Below are experts of layer 6 (counted from 0) of a mixture-of-experts language model. Rows are named router (the router's row for the expert), gate (a neuron's input weights, with its number), up (a neuron's input weights, with its number) and show model dimensions 0-95. Each number is 500 + 40 x the weight over its row's rms, rounded and kept within 0 to 999. Numbers have three digits each.
After each expert's rows: a language model's description of what the expert responds to. This comes from a sample of Wikipedia text that the model never trained on.

# expert 15
router:583458518551511476477491442480473535503546578445545419465492423487540521486531540440565447459551479490524485457524565517484462439494442517517483452479553468514520530512536512546457554523544541510547457465526484476490510501500580463543503438474482512504482491416467474421459482557565487550
gate0:478497528485512481450475523528506393458499562448474501467569504560455577455385526528469537515508484508425546465460533483404539536489472477508537465544524452430525539484515487519491472479495490487429476514552573543540449446524483548477498563481481451502502522473467470529498445441537493539
up0:540492480519571492516513505521497440525537562549525544436547540525459477566475555431430509577532492497482473461536519495435486478505495497518496544540514517526477430472501568511518495473524502553477464581494469478584438563564498556537525446488501471481445542504529536429488431429512436529
gate1:447472524544531499504612522414517551486468579468479498468432489519517471507462510442454431484493551487429453506491476517512529457443523450467557480522527463502480472459471461606545490500480459579457499512468521425563465540461480566552479508525530514516512577534488527492462539485540520497
up1:447487559597523463510478500440457451577508463491468487491448453538501498467479487549460492505484500506444511543493501522544446489509510560483493486508554442484525506484576523570530498497506411507501462518463534414508452591423519571590572469476472535505535556489496544477489505461549481546
Commas and conjunctions

# expert 44
router:547401510423478520468499536513481518480464469495483434517455485510445490473547479473457474485413462481450526458543501491516462436516464474533514457486459543463494510572481544468565436493471477562467514525555440566504521565567513435545521461485581502520501490477545541560442574479527497536
gate0:488540485486552496569538471598476478480512522488480544502444456515440535484498492513509457461495535494546514466450531439528488479524515449509480544541487522424487499536542524506418490513461508576542539478508566490435389554552441460468562561498425550503433498470559461504470519511512549465
up0:491532497454438500526567435567467482496487468510475474537506457499537581519503510525491522506518513587530537465565544496497508512465457512435526497504468453465551524522441463514467464456452529488502533355504485510469458507568576553426556545474554535499544522542544534492577529512515480515
gate1:491455563490543543438480547469467539477469514409480514523425521561518448487534515469503529548479525435481498502563484506559471524539502469523459462547425550418476569459538489451506461480458489555514445453565478497451518485506475463496459500514512408553504597506500556511481557494470548481
up1:537519521467475528434394513477523518555490508463563426409550500486451504514487476574523472428474553467528537498480492527524482481552461442426536461487464554500512497519488491528466474445422496430556495525496481452558501512518578456536482555546518488518543441468445482462525556481501483441
Numerals and quantifiers

# expert 50
router:529557575581582500496423535528490478487508445480499494542517466455553500486561456484558468557523491545530484462507494510543548479540501426536476540498534464527529447504497479534477482554519430455536545486530445512482551500436507501430562468434538448543517476478528452525545450569446476438
gate0:465546541476500507518476471497489472501595495517520462571571509513569520500550580448578436475510515509487476419539469566514449437531501489515476536518477457473512457446496520482514511569482534569482501475465491474522540512501420484451511518450447446481464568520578503465578578537485506478
up0:459480459439562544411493458535494453485535466505483521505448469543548541567525482539432483496495517504437510485469465469490492398465460521466472490544510562478557480526489490487442510563488535506443411450536500603484525538538423433448520501464456483511479554479439490539506527530532495525
gate1:523582554529515454474492431510599463526464462473491472551517566518487487450524564468497498524516557558493507473483423503493436488507474514533429482530561502478493541448460438515446559463500489512458510449484522414474505504455542503565502530597544443488534482470505461472478583524487531543
up1:431508516562518526469460473508494534480520490462538468521511455534478473433507512475526406491434430514465510437486457434479400510518393473502525515558527483540503573555492577562483488479508458472492459459552453509489466454471483533534523464514508542470538532516575498442416540480505523482
Paragraph and heading breaks

# expert 48
router:539485451437450531476504527531571448505517461555513463554447471441550454484552450431509441490484424546558523443559496508486489501473509555518531499424547474564535501530432547505442481518520525487495544470540466502521536554510474453512516431464471469571475498516464501561520468449512452582
gate0:443548514510541512479519416469508556475469482455471496505520491587516514510527504533537665539574524483541436486470550488532506451482459542553520455523450450520499520527552452518471512471490470540528506444537415540538520431520506512514546556521466514482528494476469552450481530461447513469
up0:467494525524528512531422496437423501487507494499502504495477452516554454441451508532468539531516524440480450618496457451553433477424458480481490547499505509456404473438524426486519477461567523485511547476518484489534510455540523495497526573507482553565455488470513493527464505467514556594
gate1:467568556534512450439518500399495483526494465486490485475475506413480487539473523538454467543415516456528530541477498490578533491562499486570568466541479596473539524455529511494492516547461547542558493467550472527550529427478508552522498541468568487517494452478579496522489525533433510494
up1:491590501490458463509530510467537502529390463439496490498528508519468472499558478484527469424426465475552540499470457553582452490529538542554561542491459457494496537496469437458499509483490514557525484514485543416483512449462569395491506454442557530524526524483509463484518499563459465478
Mixed line and table tokens

# expert 31
router:561463467430466507457501537542528427481510443564495463544452505465510479465562446444489450501503445540564560471547471529463476500474475536526553518420544479565546507527451559506480464534539540494530503477565461494532527563487478442525496444462451471558475501490470471574501462443520456567
gate0:494544543475470472508511478481478507499537452486530479455554502587482489548468553509475492486547541503593377491585547558500479427473570543551503531528463460532475553546562540487559472539579443490531522473539477470494480524420509470492496462495486471478502502536426571512507526500500491444
up0:458487523556484571472551504534610553421506547555479513501542547499496482519443539443580523546491476552434528518470455543548446540487486459513511506476508587462495548589484501537481484511485508549506476496494429488454542465436545599486459496508512479511521528471479425537470473502488486482
gate1:474492487568445457468500475507527517519520444465503514440516561478484477507531522473533456496515462471544507493493517496598572503551513425465538596496550569437464476503523433512470524472462517514514565509505475480405533482457401545479535460505554476523572448430523515515508510458516521425
up1:439519550575492542459516528535489549542531488513522491550543518528507448516505466500592561490452511534466424526506414543502461480463523524516592502507500489418482529491446513514516548482490586422523487436544469465450514427499512427486427488503469502457478548552481491492475498471578461518
Table-row leading numbers

# expert 46
router:560559500515541508503471499553441533489452429511439539557438455503510497499467455460509462440452431490544504449532491565575564479459513474529532474452494468497440546557466535498467555494494547497483539476551445448544483484503589473498469544469562529545479451576543475509473495457553460530
gate0:550580461517496473426531558481523499551482434499499482549492559549460555467549475506518505491508467496469485523522545403527508508530480477530501560528474468506513481479520550510541492536456514534551438419543506473552544504550627590442495497542535467456469516511432473490481544535455503550
up0:490499465538501470443473510499480439417455506465545432524534543528470408404471534547525415463468506492515559533495480474496460494506483524512567516504563475514545546414565486560451535456514443567529496534499450428500532563524458510457535472463482446497509461513491501499470501533524576485
gate1:530509474571580464526556520419465500462482466468511511462490480551500483538512501507451536452440497530480441437511502442509486513526441483475525508446504533496485471560483478502601437527600420481501554486506491487500612517477555528479512403533526481489516577515511487482499532470567490477
up1:473498430458485506450548510405476501514462540546446572505606462484492477541477597504513502525488466457443516443477517541541512500516470517522477481456562487485521467490548498428497479475475523491513490509534465502495527559555436500369457576537561523518535498550497541515498465557451497490
Separators before numbers

# expert 51
router:570488461447460530442516505455532497538536521441552454482458479425419451523531472437466448504464447442554597464537464438497491483583509509485528530472497515513533490508438544448479414498514545495407536477540468497546464501504521448517445567458480519520523494482549479522463507517466526521
gate0:521465414477508492506470479398523514518515532523490474496527464504414520462549520473572591491482480555517444532505546461506539495555465432557519455522550537549460503508486520525532534502634525531461489484507456448568490473544507443482505471497467517486537530460536547512521593546488509456
up0:500526508494487486527486529430542538551483544482497514564547481455471531489513520506493478510507522511587536563502531482479485476523478501518533501528503594372541534465457547486493463475509562536553487519525527560450410511569446555551454520438461520547489556536491508588460477481585502481
gate1:412557538540523507494526461455463454505525463531537478588528487480483412532462560469520473580549472461502493522530481534450461591499517501521511497559519535495558475430536486434558439410475570482547494441523456477569498519500500521496486516535458521526479507518556502490402516523494489493
up1:517472517502482469523513479593433452488501456574438539516539511492521576532469481583470493514437517504515529448504485586566410410517508525539505505523566508424520535506483529539548573481445555458525540527497465482486520548479476470420535486503468514539547526514469440546539481521523482521
Sports results vocabulary

# expert 42
router:540562464510507523432443511491503503569433566507537469479478489507484487496509482453558470579535472475569532499548481480521473435488477559439454515473535526533541562545458527562450453478546557464569482498490482499527503554497458483449483498420437479530500448466573462542521465573427510478
gate0:528520518439452589456529549456533464495456504481459484459464502438540422506453510387471426550537535481486517519515479516453495467495474467531450575501508536497525546513506504521546443536500488455492498468519470540463547504571506479401485439550478480456514501459499558537540516549540476412
up0:527546474473484472497544501535508493491622473528560531489533469509518504487494491599551477567482480500439475554479541475509562506433546555512520408548485439492524510467511441451536442451571474552522484542486500496580519545437501522493549509434476476493530534518453521503432442548469490521
gate1:522480467489443544405442499447503586507513453518492455510497515553419484483417502552486440505509514531477502436546440498455471452523426482542500515479516484541453553442582554513507477506503475456511544452492443528477471434498472486532465512533435465486534528582525461541503542490482439440
up1:461573547556484543474510496472502463484518491463531453622457526507511473560458562530496554585493462464503533418458542510530471542532480514527465489491495576444477455422464487475448443473476453490514501472452492521477504523500462488493504568500442511519528504455495559467505518628503517456
Table and infobox structure

# expert 0
router:505517481449522461447486514493457492478500451442576543520469476418470439453569547485544464465506498476564547461527517456481426464511500569528504511507500538451478436548461520464527472539515434529455494480463425550558483509497490500526549467452498475531554565424546600495495543529556508525
gate0:445516470520461518490517501498462528502557499481587583575517527471462511536477497517524501428485497480516514508391446553540464540532420473530478531485528519482499464505594507509495576540456460516545522509465525482411476566616450471496460476522496506432547540508489572509499461502503524503
up0:479502512383508506495473512497461539495486520504508535511500480471547471499519491589505487533484475473488542524536495506574405506392497518521501464448511525448505568474467515489455435538485546454518541509438525423474515571503513506492480517438536507471585576493528517469437625501478506499
gate1:565494524496490553551513521475465514525526547427595524460467528544518513436487542544560535465525481458517464512485508513470474497413528479504466518536446553521560476554451478547483562476532492537481429549561445544525463570588523485471562476428509454552503503485529535487467502569487495449
up1:498486501537514467506503516583499481509451511499483448545518455554451469492545534483492551409512507466469444441527494438492533443489509520505425533656462486487500462516449512452500485465462485465491518498497557459547431532510420454514558482557504463556491425530431465483504523482464471525
Time-period nouns

# expert 4
router:489531539522527477433512485519475540488474585501469430524488442478465587514502487438531487546526465515552518521527486491573509526438443427510467468463533490531542541533469542571449500504461547482538554576451436486534523540483449477502551484465464441527470491547529484540590437551470453480
gate0:556518481416417431524552560546463538497472512535528521492517531524492449538511486537420547486465504494507459489544535531407438520443538486546505516535456521523529558570474502424547489469507528470489544528509541489497481549428494490552411497520556421498546561431482513461499487482530495490
up0:476484545528454505526492513450539477492536432459494520525495488518471512547489504484562458487498447429523541473537508447427501477507543479474494493462520584537447530523570547532487547536543474543483490466459503457457463441540555505470523566626513528501466511598473407533445536510470480554
gate1:535487535473480490496474481467481462492536484485567465511452477455422474517456503492473466469457513479487434593532510436432465543560553542546561524437540550476580561514567562445501507454495457489555499523501527525542503467565565546562493522478474441562482531503462451456516438502510513463
up1:525531476467551506499500520541519518504485517498536532491491587527552471416540558514509476559457506473420548482529508526502509534492478527411504503480475435532460518448409502525511472462424544479491455476465509541469508487501510456448536542499546519520487488445551430516464618592443561514
List and table line breaks

# expert 40
router:437540480565509485496497526513461555486462541498465436528498452464497572470507466469525489534469476524535543537532435462529553503456470446513496435462494503524534560533450542514459453515543549460511520569448431485464540539435466452506540472474420465552525454560518440541564454562462475452
gate0:480505532532578520500538497508510442463507554537488435483553481492522512493471497539486586611519494471566443549498487473537504540482535439498494468603563482514425413507471417505502448434483507542501464520542487468506540537487506470497453489496451404455489506526463484497480563457528533465
up0:488521477457443513443518546481507550544501521491515511513442471495473542462460522509480446530467530486440483462512534481456427517500451575462510484507413513548585463460553501521557548553446556491469536480470488449483454463572548518490543467442582533503432491451472484501555513547593465467
gate1:610543546451551609455488499551484526452585586483478497531472468468505491494550559440496511519476542516485435527453529554501514532458485517466437478453427498566436479462447477557492544525481504504517488479470512499534532433506566531496474442504510439474498557501528479551501498454527507481
up1:440533459497491505513427496477528473556416498438447455531540509442483500428531548452531426489521482495544537496510539465508416502572581416511535538523512521575473487468583518474487446413514538534477512477465492535496431539565529492509524506473511515504496486498539589464513491486538537493
Infobox and taxobox line breaks

# expert 1
router:558470439428458526460503533553554457490519472560501470551443485471506467461555433446475436472489442532547543462544488512468502481466500553500558507431566475581550488538439534522459473527545561514502499490526487485524543556496474441523499439470473473543467508509463486567514465457503438582
gate0:555524487531495516537441511482479563544580523528452481544475544483496536509507560500492505557536449527511460448571541486508489545495468459474491599598469477522441512493567428562554476550534426537500536550461474524508478461483502507445502568571487513500434517508497538457471528504482565445
up0:491491548481433498493378466461492513560489387477524433490500493493532503500498459509444535579460457482508488591434535554472521557493517510467461515517413495483462458486518547467533524462472464490465535474531495546531469466503446487557522502500490483607527514510459507412457545466490519491
gate1:485517541473462483465457517510425546509465545498474426449498425493541510443463499508533486509533573520475417540484461541531523498452528445472513511462519526485444531367495429494534484472504513573552471509588530460499535469468545461505517554504507506475502466516540518417449477465431544475
up1:506516553448583487471526548445523567466553534496509467525508556466492526506473498509527507500472505439454511409502522476493509438518447511517486562460479487498471595468528556543527550532447521508524588512502479476519491554508431574498496389515517527512452566463510556529468451557480548447
Word-stem starts, table cells